config = dict(
    hidden_size=256,
    experts_per_token=2,
    d_shared_expert=128,
    n_empty_slots=24,
    router_z_loss=0.001,
    lr_router=0.000681,
    norm_eps=1e-06,
    learning_rate=0.00911,
    dataset='wikipedia_en',
)
Below are experts of layer 10 (counted from 0) of a mixture-of-experts language model. Rows are named router (the router's row for the expert), gate (a neuron's input weights, with its number), up (a neuron's input weights, with its number), down (a neuron's output weights, with its number) and show model dimensions 128-191. Each number is 500 + 25 x the weight over its row's rms, rounded and kept within 0 to 999. Numbers have three digits each.
After each expert's rows: a language model's description of what the expert responds to. This comes from a sample of Wikipedia text that the model never trained on.

# expert 11
router:500469498464523481526462475497499473500480521509477471479486504503445532473467517502454501483459461521487483442523456454507548505517496496471500446523549496459494448492515498465524515517536512
gate5:518529514493512518493512464534506482500496464492442493479500510488460495495487505513475506492459509477519480466469476490480513499483553479490487489505483521508472479490486493504437478531510490
up5:492490515501468509507485523457502518484466557511565495513525512512532485516508514469522527484517521520498482490514477509533454485459466509502509545525476475465482524498513484477509525496504460
down5:477471482500524482482477520512506476451475547513494514458500495506475545477506475444522534486488522496547481481518485467490512516522471482536509514517492484466467491439516505458520471503529528
gate6:453494506503507476477533506513463449505535518506449499537469487521478467467539475524523487465513498501499482480469471522497536493473496496482464522504510475479487493468444502480499498532459505
up6:494496508569500486464470458493483462494478519522508498507500463488484515510503494487564512476464481481469525477502508488470488495516469471445500481504508498503466484475473499517524482535455475
down6:454468495537511483502510509485466471461477501466526499511495494490487477496516498483467520464453514487492551521515526454506511498515471502560508473492467511535440543500482482511461492537480507
gate7:509535491473546486503490524463506513517476492510507451522511490474500452496461504513517511463486511460452488501504497499504511482471529512553514504517465507467504503509538532526505555544534488
up7:495502529543525486485487481484548531531504499476529462542526484500508456482510433500468466483486496529525496458508502521454548535503490501504484489486510485463504495480503459511559480499505502
down7:551468562468494535502520564503494543493476481504472474486539486483496488456517479491529514484461520464491492469516481500492503482480533480532560515483465478503471486515493507512501488527479498
Date-introducing prepositions. The preposition on (also in, at) right before a date, plus event verbs like born, died, released: met on 6 March.

# expert 32
router:473483497509495473525457502482475496475477494515469471495474538544475503505481508561498470472480492504472490458513464456496529546535464543455490473497506483466481495493493461471534513518541484
gate3:511472475517469500476511493531535505474521519507495510512495515491458537479474508511496492473497504556446460546474532484485499475478459433502529508478488523500480506492545446498494501549502442
up3:495501490525461520487523506510503510478538490467545522503517513497456498526502527547542478485485521552488478504498506518477484481488470460484511487509458532493467509496543491468515478523483495
down3:497489531491466472485491512532478501467518503474514501528484487502515532514455537532473508504526515493544519473503489492470512481465466558463503539498501507516481474519488504471485483525468447
gate4:514493511508482521491468522490506517451495496493432529528499494505506497483524518475519508488497519526470467504492486488495486541439508501507517484529533530490507461474575493488479485476540459
up4:493536459501510501506502509479497498527518473518526495499464545498485494483475515541512511469491517443529462489500504547486522457552525494485494482468453475490513505537489474485527511509487508
down4:525509528479491485507480529535510512509520508524469513503484491504465492509496504517443507521494507517543504517494466512465512504523501528448511493532485540485518536503490527488529489516495473
gate5:492494507516490453495516492487524471429515505486474486480499500487504472516501489481487483514518499529487566519460422506490478494522437488483509504523523466505497501502504466538523484476480482
up5:461505491523509513483502480495531476465520493502468489478494510498470495512524495499516504507526504475500536474493443531469446527587462459489506509477532477483501495480489472501544504512497492
down5:499515523510470485499506492502523474492496487538481515487497496533446514549490488512462538493534510488488512478520491508490522497535513543519519550538499515471481507474479479488513506540531472
Nationality and field adjectives. Adjectives of nationality, religion or field and their suffixes -ian, -ic, -ical, -ist, e.g. Catholic, English, political, cultural, Filipino.

# expert 27
router:522506451456532504502493517487486465485483502486473492476472526509484503493492499503507450470512474502451455487528478499512521528549491531488493461551519472441498501475511482507494500516506524
gate4:498558494474502524507483508478521491502460502499550491503526533492492485479458487513519520482509494473495490483511548550536523518570460468497516512496529470482539486519545548465498495501509467
up4:460487514517489541523502473484547474508479515471502515475493533485497534475457457498462484508476492468437505472525513479530523520498442534511524493496511475502528518499487539513486485446470472
down4:496476535511513484472517478463561469482548473480536547442519509506520493527526499490501495501494531498510468572488532500524473459475475518501537510523499511479478512491511510510560511503497519
gate5:484510472519455466507521519529498459519477524508505505527480508526501504477512529533511491469499529512479501506514498517537496500496471518521517552493536548519524478514499542485479551504470478
up5:475485516460494524507553534494520501477476497516504528498519506471466515490495496533499487455527521481502499503500500467496470496550505519447522502487454526500510503471499540487510453553475511
down5:478478506488488489479488496476527480452497513493485503510554507478543491540510523486487494523484484487459487477508510489456531474489484526526530542555508500451479526523483470502473483536487485
gate6:532537504505527527497502505549449515498531476545487491494490466485513483493502490549521508469484505496466507483486536482571479494517504476492514537500480531551453458534487514517477486533511482
up6:506517526478507544465502504496471519482504474518457509456511489493512450513506454492507490480455542491475504512492530526538490478485535504487510546476498494548459461503477495489466485537482476
down6:491552493541507502461533468448488466516536508522496492512499530498497486525502476522460475491508528551480454503482486532496509517480485528540520482548484539471480535495527467473464476486490525
Table header cells. Pipes, line breaks and column-name words starting table header rows in sports and election tables: Rank, Player, Title, Notes, Candidate.

# expert 18
router:544487469490533486519477470426432473459494512523493484463481518515494500470497501504509489497482495527490475478527460470489517513560475516500492444505505483445477447467533441500508536533512522
gate4:528510490506522490491440537449469535505490486520456454520507508509500514506505510543512472480505496511485545508503492527493501474518532517481438490483516549495495483499540486505462514483504447
up4:473448559507490522480545464511499525536533505475527472467471467498517512506494507468486546474497519496523501476461491490541481561473486506484564505517518445487477538527486479503509513539476508
down4:508496523519497506492473504498469513477465496457488526515515528567543469531501486489519512484495490495509467498484519516470508506492460507458473495471516491450507514485517574531451500545499497
gate5:501520539535517502489501488447503472497461475564504488509510489534472524483480522514492526457518472480542452498505462494497476523528503505531478527489511499506531484454521488484525494520494509
up5:490510480498455533523531524494499523501548503450483490491522496477518463512510481523518524528528492519501544497444466504508516461516571502505508496484517523474472524537504524499471525480529479
down5:505506469479489531545502503513535526482467519469465522513483527503488512482416491488470535491468481503454493505494488488556534496506451493488545555500520509497542495505540499439512470490513471
gate6:491518521511512520492528478480536482499500485501531477464481518500479505500482451506496517493508528485473559497483493515490471487536473541495512497490513466493545477490475488545473538533477509
up6:492478481475521478461514533555514521481479562485476535508500504550504479491525500496532503496499478559534504517515505523527510489494493546496521501526521469549474474477494456512523474517494527
down6:485488470441486522496457516485465517522497505554503497506459485485531499492510489489443493501495459470516516462513514509514457500510485518510491473537483524506510473465474477488502472504509505
Infobox field colons. Colons after field labels in taxonomy, drug and biography infoboxes (Kingdom:, Routes of administration:, Occupation:), plus codes and table separators.

# expert 3
router:481435498488517476522478480487461462484490495514487466482480527509485506486485525487455470479475489534465474480489437470500522554534475506487481473558504497472507462463498494455502544523510506
gate1:485498471523478493570491486500494485530507513477511512479514493504531495511505496525496451460490549450469474546494459533533496498519512469490504509483506506520528482462530474541501490496516503
up1:489520488482488531562523483470517493498527495487442491515504466557478483524527528522489493491519522491435483473490491508492476481521471492466522476508531498525536505512452503525535477462500521
down1:453499516477520482492550480472471525555510469449554520514517502517497504506449497538523539482481503534455519462545523534483472473490492482507524498548505492482503463498519517492564532488457475
gate2:496520481471498541500419500507522512511504488545502491481499494452489492554544511495503462505486515492547488483486459506478519492497471499446486496517510494499490480504495470450509476546534508
up2:476524508531543477531535477535446505493496505467492513482510503488452493511470475526508531495494502482474534521527517497476496494518516517477503456420484510530481493493525515563474477499472499
down2:444520531514542504500524506470472501415464512496495481443526507503493475470446478499483508451470544528502493482471477458521514506538494471538499514536493503559525488533538475510461478460493546
gate3:449487511505499550459469492470458521520472519506460512505489531477532519484504482496448457512500506492482450518502508492509497501507506507460464446503494483480498446460508471475489555490471545
up3:555489506497518464534522519524532476453508487503521481485484485500446502499457484518538546516508502516522558500536466476485506478505512464511492525515497481527473557552494533480512487503537469
down3:481496585517507488516518485500502488560536501490533455539454547507481514487482493532452488484513523492460503511492467492513496515526485465459463521465450458552520523490505492501493509513530469
Infobox section labels. Line breaks, dashes and label words opening infobox fields and headings, such as Personal information, Born, Website, Location.

# expert 19
router:508468468458520518513486496460472490479478519504496488493468510541500515471468499519486487467485473537462498488552459482504525549549486518477467490509482485460501458484536485474515527521519506
gate1:520559540506528508505457468493483505536489487463485527462462486524544479502509510515511505496485548520477477466528525497488494465540491484506522525489515463461441489526530485504494465510454516
up1:459473537563509497482514536554470540525510499488514485500547514521474485500516478464484490484494469499471441486469481492482485534520526496519511513509482576468526551498495525498491488464448509
down1:554465535525491561502504508483506505496503520482464507509521500484515532513527498495553482501504498511513467499489477489500516520481501545506473479534494521483525505488469518495474488486486483
gate2:516483491471505498479489526520484511498461505524539503494482537519560509486512471502536508490505501515510454528463463553454514562522479537470445490528476522488478473535508518499482535539480489
up2:499509502524503445487508513487461510496513488506472491445467524518461484497484511510473488512502503494509521457534538509531526468483528519471508512478517540514520529546473443506504498464523482
down2:518513479470488563528488513498494528494502468512520486494460533483499505451475505480513504539533511506463484527505486495465489463510517494475505522498484540493496506493469440567563515547499489
gate3:492491520521488503502467442484479499488488484473478494476520534490471471515486479465523458516515515504525471498497523486537511539490575501564497493556453492465507511501506494519454535453490502
up3:511477497499497488491520524516542505503507526523526503513491507509513540512530515524479518504515482488481493524511450492493534492507441518467479519469485524496464483512523489463564481516497507
down3:485592505497464506538473515523539498517573487512498505500516487501494501474506473503434504463498476494510523500540532474499506446531509514520504485498555499488485481493487517505506466528523492
Years and closing bars. Four-digit years ending a date or clause, and closing table pipes after a year or value: October 13, 1978; EP | 2016 |.

# expert 24
router:471475448464509497514498460450490512509488500487488471471471503509440496495478516489454465485483492508490489478535464472555509500499486522473461472532493510483504504480495463479504523512500517
gate1:510515538502563537519495499489505509483489482479504485473484473496477474489489498520503482472491513481521520513558471486493477518463501508438482485521563504440502523529514543515508552475506500
up1:494523478531524490518484491458520492495522541492505471458484460493483445472494506546497502484521518516495478427514469515511456493511465480498515460496542493498488502521493520545475512511463476
down1:500465501481466501506537460464500510487495484546453521544500514481504510490503512524480477515479520450551519461439495478505459487530502532474517524467532543491530519512504513501507451515505523
gate2:510491499486514476516529475452453490482499439504519507465504516493481510530510479493537538507477496524483452517516488487488492488474502506492546479477498540518532492491490481506527537534486492
up2:497532515519504468532508514476495499477536449497517490537523568490470501497487499497494501492490522462466490500486482542498504472518525522457531506509451530505480508507489487497511495498537511
down2:487483514480460529483489526458498527481530459479509531528511498485517458503459552485509437501502486491509501522493519506480430524499538528523538514503529513507517488482485487473482469445530535
gate3:510485496444477499462508529518506532492527534491508499518567503460507479506551477454443468501477433480492505515495482520481498463530489498492496505507539507494509509481518477513507538469492509
up3:499524532514465455553521528486498500521494464532485508491505523482535518488508483546501481500516519496513494532496527451474489488468521500516487507513480494516518467513514505495552451512498485
down3:537457487491489536459509465549479456492519579507488541449492520511519481460460494502564440496477526471506544512549445493466478528535484556508501525471487537524513480505564486527490488471512531
Succession boxes and lists. Pipes and Preceded by in political succession boxes, list-item dashes, and biography words like appointed, elected, married, daughter.

# expert 36
router:477486505479513447546482482484459474471475508520493477472473514519478528481495498486483494491515481506492478483530514496501522515533476515476489470541496474463461481440532466489550484517512498
gate4:476497493511474469477490482505483490490476463507444470503442491480485505511481505480514507514473494491499515533490527553508537475522520500491510486474507483496522477487524479496515492511493554
up4:503501476536477462519461482500477497501497427564424526488493514478496535508479494489499519520496486488516509505498477499508533491478497487521478461472511475447538448535489523489521457510536545
down4:512469494466453485502459518500524496551475433471486501541525514507483524497499498513473523488513493493515490516527504517500491434490509503459476468482498518509506478507531534454505501538470519
gate5:474549454492472528510497511521453516490509486492482493490513520532473475478511487523462468496505451511498517497515483508521509479446478495441462490526457478505477501498516512498517497543481499
up5:464475441531488498522512507494491492504485520491577486487528537508480495494489498538495475531479459549484532485498496543518505450484512485462478486534468486496491484506513496507464512511495524
down5:463518523480498546570487460467527512528519506522476556502537470503495490473467504517513508462473515487515457427526489483509510471479509444482486512495528493484466482515443555502514507495489478
gate6:486523477465477477533498522494516473495530510484491465491513484497479464483490479530522453496460493519488521534506495537490499480528505502449493508541496487461472478422476527491520500528487506
up6:456482489532517525431495503465447466457464480525493490518498501475488496545517482514528558514510508487476510499515525487507529507480483492538496530484541503526494501535508511518475515501515528
down6:490432518493497505454501488509483482537497481492526501504476555504509498490545490495506470439473539447539535422508491479516497472542495481529477497535493504467501515531549524458498498484511518
Preposition of. The word of inside titles and compound names, especially awards and institutions, e.g. Coach of the Year, Person of Interest, School of Fine Arts.

# expert 9
router:507457493492535495515478496460460483472467568520482479467508498536500488480472524550492480460491476502462513491550468457505501523544459544479466502512487487474456485483514474480477534486509513
gate4:522501485518501566595508521535464510496519488485524512514493446489466487493496482509468498513476517522490528473518466440510486487487531484539483520521529538459520465490498516501521512512508460
up4:517529457500501506523485501484455503519489498511518468528513471540467501426494457512483496467504473532481517503494461475495502508473500501500515496490548563487486480510507500490536521484497502
down4:480504493487529474527482523523554487484545503481501521496502516497573531492502495558546498537542478503502504509487467500483543458500527499484514473468507486490516557482501482480480482513509492
gate5:458508533500490516506534509502503526479508551477501528502480530534494479544487524494506525483475509469521493481545509499478538484474508466488509517504477514529521465519543483491505543487496498
up5:505459476462478510517507514489466516531488521482527484489513490440523508483536483524518504532477481508528473512457502495452457492500507483506559491521495477514537480489481457560494505484527533
down5:477508486448492473518494525528499499516514465500518496544495527503479511546493501425504474483472531512506482514475490523482487505517507492509469499502479475456474484494476530490535459527477519
gate6:475504502514489510535509472488517503491495520513552512512520483492529510521534510548510505494420510479488551514495516518527512515470464496472486475513487482456497502507475501497510533482554503
up6:485498487534509496502512544470550496527508482498556505502509531509497522489527533461498470491495492527490537468477490504495482485539462463514487487512468511507538504439480500504491482542485539
down6:522534506500513519513508467501505539522444457507491502490512514529485464467474474474494473515525496508447455490502400527496534480511477528515470498497528516464486479519513506499507449499497489
Number continuation pieces. Digit pieces inside longer numbers such as coordinates, ISBNs, years and table totals, such as 36.175, 18'35', 1','700.

# expert 46
router:517477485469502488533487494470473496494501497500494473483494486518487540470481511510466493462470461529470487459527491479499513516560472545494474501512529467477494486461495471486539513504514503
gate0:509528554455527480523514494518504520496516493536482441458455522504531477531510477482511517531496502528493467459498524513504497492496467507462458533495512500497466493519534503542515502495496541
up0:530523499472508474482511458521464537517539540532483474475465499509502508506508500473475490505477525522505533467522516511488505500501500525464471497504543538497487487510532534507525509474505522
down0:511521492498497475510528494516496513478490489522524447420546519489452510554503485485536511570500470558498511522502502522482474493477515519513503518532488512484494505516502509511496480531547530
gate1:526531528416529517519467523503491501512525487477514547497484508458524527487518480523464515509497552480520485502484458463455489514501451491479448495474527469536495544530479525504527490466500496
up1:507501492571525516510521462522488511524472511497464516531510522547480499525515494527502508486487521488496559483498498521500498480483588506510536522519482480470512513475550485447509508561523546
down1:498503505517503536542473480464488545498512482486509525479513504472463523515464479470495546490471497445542482491524454471512497497445530529527471485505488502552511513533499457488455531494492513
gate2:510532478473497541465452492489559509521513485448487494486505490473504523564541542566472555496471512494513526505508517504503530499531505511523491487552471481459496501485509511463506502506500468
up2:483477483453535506481476528478512507524482476458496441535499460485511530513493515556487540483517449524519495531529491491489535529516515552459506508480448531502527480478505490444505495464488476
down2:523527517528486503496507501512503498473533525534500521490454472498574500491517500557518466508471462514525503497509519530458516500483487507525480492495523515490490476486441484490527472454503485
Acronyms in parentheses. Capital letters beginning country codes and acronyms, often after an opening parenthesis, such as (THA), (UCI), (NFL), IN, GB.

# expert 37
router:503477502466498486521465461493488486481503526500479503463494557503469540457499499522475501479491503517463488462513483473515514543541486536494479449498496483465516463450507471491517520527508495
gate7:474512506519534482471479473459470503517505501491525480508490532496507514498492513489473499519509482467509517503501517519509511541545474522517552485516495490476508505497492496516494477521534558
up7:517474499483534486493493529507494530507498508505492487510496535480497478496469529466491507480476502497473522498522495447529478488516533500475514499516467483536528465509465499515504500485518525
down7:480487507501500476468528515462500491498501469500478526517490502476476481549480515501497547483445515468528518503531479520471479515529507543517473471497519510499475463537481534499545466485505520
gate8:516483490516482524507508521500513498516532500519496507522492490471452486501535552504452495502482464456499500498509450468492515526511501478495462513478560503543469515479509437470485487497508424
up8:495514469482473508546507498506501493474496492482497540454512502478490502586515506496490487507555519460522515532478481498499492487478464488486536480513471502470499515461521494509470466470538485
down8:557508564490494486514499519529463475497450519485519548521468481495551503465465491562475511507536570490507469487475510505471498496499471480497493512473504481505528506515491485539492471499501531
gate9:491534539505518499536512471475518506478525478538491514455501488532505438470521495490498522505460443491529436501501491460464534511496494509478515512479509516527499501483486486492526504500452482
up9:527529542514465501482509465526506513468505520507493486473523506521515465455533543466493477501522463548521459520524499459514519523424505480513509508506492469509462472514461530476499462507537476
down9:493505534517525480522516518478525417487516463461495510545485475468502527505479522481503475492489514499474509470495526488466527539545481509525498494510470517526495435497543489509504527530491498
Chinese name pieces. Pieces of Chinese romanized names and Chinese characters, such as Guangdong, Jiangsu, Liu, Chen, Hong, plus other East Asian names.

# expert 8
router:479463482487539481519456486473499442484472521496498467506485508516470509486492500540476466489497497544424466488504488491537532521518480534453455488516532488475456465487514476464524514485524521
gate3:475527434495500519498511468465462468520514482457473517466478522467499514489560472518546476502512485487462496468444485445514478489507503521508510501528503511525489433480525513479492477501504498
up3:423501525515493474502486480523486547451481485492531499498526493526479480514535497479498485514553533488465508524487510489514498497487500485527489467482500476544494494514523488460508505521492535
down3:470482529476464513501499483473520477514463517480467475530483551531560454493514517488485509512493527538487467475496497516498515516471485516475497495487507460526490459524483541483538471490555531
gate4:531524402492487489514481491502482514489489490513534512465488499480507523478421527547506473515516527502498501523499496504478493509490513561510480498486484519503531512447505489521502506524496467
up4:493478496479506521489472486528503473472513514483539528463516523466480522468439488505497497476508536506485473549500501485530477505473493560496455520511481522517512462502511473548501484502484455
down4:492492528448475492525483531513481519498495528485532552514478481477497472484540514484444441490442499498495513516512476488488461515468520518488528493503483531488479510506474496496480494524451489
gate5:494472503516522467525482443557473486489483496487495506518503512521483493474506505558485456442499495492505493475495521543543538529537499529475484536528479538545480455494462486511518558526484482
up5:483510515477496541512509538491516516506480489497507516477456513478515506513491492489527536494522491522509486470507497466476482497496504487499526495447475493518500548498479484463544463504520497
down5:515503525485528480489493476493525515505451523462481473524459496467514488489495475460481537480503535493496472532498497545494528478518568508523510493522501495516518445486467536471497506495479487
Sentence-opening determiners. Sentence-initial The, There, This, These, Some and mid-sentence the/a/its, mostly in species and taxonomy descriptions, e.g. The wingspan is.

# expert 0
router:487489497463512441529462475509474467473473547522490490455491519515476531461467507526441460468476484519468498507515427477498504534501463539477466480522489497457471511496515476478510551536525476
gate1:494523487498530471538496484498493504484488495501563508534440526452529503479480516533535516514489524525502480502496491544476495493504460535544512522531487507508475502478501502518528509520519494
up1:490515528460478504505545472534503510527476469513571510486468508481501488468516523516503469490495515468508487500495476591469502478545508479504517538496497520502493529491538493542503493509484500
down1:496529521488486504447453491495512489526502493491516499536526479499455528483490495497526492514466498497508458537506499511419433506474508471503517465490529520507502488472481551472498482520504514
gate2:535470505509541488455512487484501466486495498499502453454524544553507495509527499536485521500485523495498491509514456516473524518532507532511498509501498528449486494492499531535521526488520472
up2:529486493508476547459482500507517481470424482520513447427492512536498467481543509511496515477485525545526498503491480500496545492561536520459504480483506521463500487540497500509487522499545501
down2:523460497484476503488495474495548439529540483463529501535555499485519526499460480515510521504515505503493501475522468523519471487504494463528488480524528536504507505464537476456474477492486487
gate3:478469517551507464517468481509503507480519490496491512539495535534493493487439487523460510491482449482483518500510450480520507473518478487485466526493473475484489501507489531521493516474520511
up3:482486508483561498505478511506510470511474505480490484541531515544507502468488539509516544498490512540490482519507501527541493469480475506454533496515493512501476461465501537520508500494505480
down3:475476492516522459511517458503484429524527503487482512547516492522490490487511483478455503515496525493494520571499522505507492521518510547535483530482505481464497536504501518490486470505532469
Wiki heading markup. Line breaks and the ==, ===, ==== marks around section headings, plus table separator rows, e.g. ==Personal life==, ===Studio albums.

# expert 2
router:491480478477532512524469490458484515475489501509462444489462500541496515453484503514479491499509485505492473519530471486530495508501443510483506504552511483466486496516500472461517523526490520
gate4:469525488534498519473495498523522496490511526503503495522499494464471467491520526521490525495486513513499476504503486463519485506505487548470506459486500513501504483553511555567513541528496458
up4:494518465537486532481499526522521508493502527505511467524523524465498509469478518496483522487540484519507468517539480467482495496494501536514553511451507524492476491495514495539486532528535462
down4:498525489484528521492529549530483512513530498531509507463464501516486506476535510517500497455483529520506546503510515477494477477509522481528508497455522515471501510490514547496509531490534479
gate5:520517513515518508458518491519489474437511541493496473479491524499494491494454517479483494510481503523538468495501465497556483521480501451520504501518473520450499495472455501508499499493512474
up5:484432490498521499481455505482504531537485507497510509564518486523520502498469507548514491504494533488477505496477486490501511501492531485493485518532544473503518475502522497490470493491528489
down5:491488519478507518513493535484484513500427445504492476495457454541510519482534464539484521462469530521501512457487517500501484496479458498482478530526455437514465529506493467559533457536507511
gate6:491511474542500498503450482450512478523459483465468488525494522516507516508513492481475484462510420493459480514524540489519483493517455499494498502496474555522533496498547498462510505504467480
up6:496475485456515475494460492529470484479520507512489442499510518494506501499521498538478534542507513455507484462466514535549464525468431448496532503503478453479487512468521523463488505493495526
down6:509529517477597514523470507526498568511486504533481534497502479515516475536498519486444486543502549478461505511451517471493477492521489537516512471457575502514501521524466494542498512517513523
Infobox list dashes. Line breaks and leading dashes that begin infobox or list lines, plus field names like Population, Clade, Succeeded, Votes, Candidate.

# expert 26
router:491502484474528481505477476463476513508479520508486488485459519538478561486501513495481454463458473512485497482540467472486503523556480551453478499527507499472462458515502473497527515520536503
gate0:546479505494512519474449494500538525476480518468471469497486455492479544460503501489497533470487511510496478539497498484500528493509467472466469476464472515486519505539535515543533543558536465
up0:495499498528499478528486505512489506547520493502528499479518507499526453514508522513523514485498486481479480452505547528482501498531515505528492511537558499536455509474489478497526549477506469
down0:531500464519483512463489477475468525482478515505479495491510505494477477508476498531490528500495498470508483518534474513524528528487506518471487493492600467498469531489508480483450505456519516
gate1:508491477477505502499516486548523514525459511484513500503515484500516520478535526555511451500498520484519505441527522480511508475540491556480483498513475524485501485532482519491501464470536485
up1:510498495513466517488483509498488478495511478508504471507497528516493464561483495484505477497502501451507511515472535507472532521477512465520522508451481478530540518484521481485489564556473510
down1:476512474511482532533545541511507477499506499496459480508506509581486500483512503436465505475512456528550497500486498545464540511523497503477499539491522496498545479469541539499495451513459492
gate2:477479501474523511504479523503495484435481524441487488513466464512456509514525489525497478505549525498498489518465482508516446528519478478505502491554490494482489534509458520510487492516483500
up2:478512491481482499540457522504502519489487483491474496534510522532508545472481473474507446500491499474478492544475464490538513539489505487500462497550497480467485514478489473530510493522506516
down2:503498491503448517525512510478478518468485473498507469549497482518483497522494511508491524501512496493503437477537513499506536563535504487566519504460503484508460515484472488463516501546519475
Capital initial letters. Single capital letters starting acronyms or capitalized words after the or of, such as NBC, NHL, URL, YouTube.

# expert 14
router:505483488443514475514494475477475484481471538501466474489477517514469518490503494511488469494487484526470471492509447496507556510533473505471482456496504503468494487485487455493543517490526517
gate0:494493534523526468516518511521475529471479477487526480474532519500499442557539492539501483479506526455517517527533501526478489492492484517465519537508522500471502497475482507476507550478538492
up0:500477543499500488503471471471502507492471524472506496487520515495544482513523497466545517486495504474509480484518499502451439502512484561483485537513489480477488523460470516452500544484511535
down0:498484515519516496517507484477454456487525513489487504517448451530479526442514507446475511515463498525491504518531485481487549515508492509519460530521516511458494473476482526533491503501501478
gate1:482517480501521493523491525475465466498521524502497504513483491477492506500523513503529493499500477511498530534450469530515522504515522512494535522520502493491526472514460470519490532525526509
up1:512476495494507504528482489459500451505502487512534491493537497503490496461468489515505503500527477469510499456555540497498505499495490487488467520474466486509507527538494518539516510528488515
down1:538514493481492483491463527504532451472482490529484471476498462487503530524488510510469519483486508516488501513517490490516483496542518536500487546516555507472491506513501524514498482478471489
gate2:503523522455495494482469523484483486480471472497503529491463482479533447515491500475511504477543523528519498454473477454496494508553457521517549483465491495480470501499515471505508507474486508
up2:493528490489506495513474522488486497484506485495557518482497504486545477520458506494513519470524504529555492482471464474495479485556482462507562533445471514463483504492513471520522503471477511
down2:473532500482484479492489495510524487488484518533500502565498514514487484493514498507464461512531527524501491467505491524483463475476462473471530464483515486513494486483510471504530445493447490
Mid-word name fragments. Word pieces inside proper names and Latin genus names, such as Aabenraa, Prosopofrontina, Dimoschaki, and first pieces like Lar, Tur, Thom.

# expert 15
router:468459477489505515513499501501476481474490521506475465490474545540460512492449471513472480495477496543481494471499477475549526531537492560501475475545511501453465462480512481479542496493508482
gate0:487495494524496521555504488514527494503500516513514507488497506521464485502502469463485520515490499542496517470548507537478499510450526537514474517510496491436470495491558493547471504531518493
up0:488523535486506443466463487489457561469507500491497526458515496497518478503492521541513518512497549505509482504464476450466516434502460468501509510479477513523512497494448512494483510477446548
down0:531500491535448488516491514479497476488531510526460511501508491499478491504493523518502514517547494490506553486527545491482514483504494499492473486476539494537529552506495488486534431467503517
gate1:495502506480436509505463502528488543484495463485469525470470502484503490504485488515459475540474530498513484463522498467476502487472561480497540524537486499484462478513467492458509537468522483
up1:468472504537495505468513479520513507470535503481508469463482512529495454481478494488478494494493519534527513517492472496446546512529493504492523513507468527512526466498462521476522480522556527
down1:508485478485503557473493495533487491478513503467489507480518501496495477527514489481518505507538543509510510479501474479453475462467505517493476496498496552499482479556486493502535521497506551
gate2:487452497479539522471484503473461506493506513462496459521448542513488499474469507528467504527490475505492487512493477518508479495548543499500480514489504495510522501474493501506487488497492549
up2:479481508513527506490502518488445490492493502445506465499445548498501491487461486539507461536515481494489481475482479488465469506514516523507507532495487482512507521476503515504535479479502516
down2:496503452524512479480538505478481457496522485529527476523566473453479474446532524478536486501530492532540523498542518510507500451462477517455456520514516526471526520535480509487477506493478523
Percent signs and commas. Percent signs and decimal digits in census demographic statistics, plus clause-separating commas mid-sentence: 1.9%, 20.4% under the age, Enright, the.

# expert 30
router:468475454475505487530473500470489501484466490543502495490468527530499519469491504552467492516518496515449462480540484483507509505509502512474489458507503496467478511470505463535530490507521480
gate3:500501542508513483485526496506517493478471533498519497521481478475503490488473512467454531519538468511468504490517479514500492488492521509483480455511544487491527497507482525504524473516527508
up3:530484515499554492468511482537476492521475581500516491460503555468523522507503472513468507443535464504472495484527479475489455470514507514472496490507457482495485499500488527508531520477530491
down3:528471508528505516466499481495480507514516487496500486506491520520474486487506489475473453504481516497523504510510477477488475463500513490499492485499506537502534471438505485554510488493537456
gate4:515507494510544534493495488472519526463498480498508520481505509561489541471486533525511492464502461481477519535466453495503501468477503494517519496481444528482477515468461495539489456504493516
up4:469504468499509462506467477497539488458507515497500525473507489556500494448491511556504515498480496485501528533472522464486513490520518468529516515462489550513497500443489421551479440526516518
down4:510529511497467533570489484524497511523510506500528543481519499526524492486523483481510484477472523487531540519527504428508511511483520466498470522506512497529464469472548476557512471477469530
gate5:482509490492520535463481496503487507499477531509534512490522506519505489507477531514463514485510465478438497478500482500478456486472504499442527485486489501532487480492512511487548488527495535
up5:488491499505464489486547489487489458522529493503507473502478481437525494501501465484515475485476538501556475526520475537516514478505472526484456546532482494459532485489500470511521487514491491
down5:492505493510449518542497514482525506550486528461507547520530526491512497492461458480495503498461478497506487482524468495514480531510449516483512486473462491448485506519541504516520520499529467
Possessives and determiners. Possessive pronouns his, her, their, 's and articles before family or personal nouns in biographies (married his first wife, had two sisters).

# expert 17
router:500457514478496479508477487476477485472524484524485483471494507502495514490490488502492470502463493514489448467510446488503526523515500531479476454497506481470470496475515470498559526513540495
gate3:518518462531499510485500523529520472513509487477500493469478474511485502507526488507519503475497526509510524544518454493501550462479542490531512457481530489497502555478501516576498517530492498
up3:478519482524446506520469477487477498500537493498497476473483499526501506508507500495505465470502492478484529532554502578476505498538501530541497488493527501506495521493494546509474509529485495
down3:469502519489532476537469494489507502477523516518514470460490491513534492489502479529483496472493494485503489475495503528536518522519503517535520540454473540529492546494526497508519449514508517
gate4:522502489517527480491497468556475487490518476502491468454458542507494520493510497465518496449491530464472529523520518482450493500514512492451485493517489467558510501490517524556473497503498518
up4:471475493491513537487504472515484492477520468521498492515476532437508518480491494494522448511481535515460484517475534489566484491511495492488481508485487462516531481515497540521497488479514525
down4:496482471523480495498498518491551555523530467483492485459502502475513511498521510533523506525514491520475515497496500528524491521521527494510493501510549522528475513520478524486521536518477550
gate5:529468501522512505503483497515513492501500475495474512482495504521530511501456498537479511560449490450494493498498510516471464560524466508508504454496515491511479480471478493517511520469514534
up5:496463506511518494483533508512527522486492525537516517513500497545503486503546513447467520533504464509502518467518488482499534475510486513486490504517445488487458537508506486539470492467544510
down5:515511472502492498562528496477480523521536507520466476505507485479509485505523496489475530492530508500483522521529467466471525487539474485459514509484493538496518529530510500517499449472487452
Nationality and linking words. Nationality and region adjectives and joining marks between paired names or years, such as British, Philippine–American, 2007–08, and.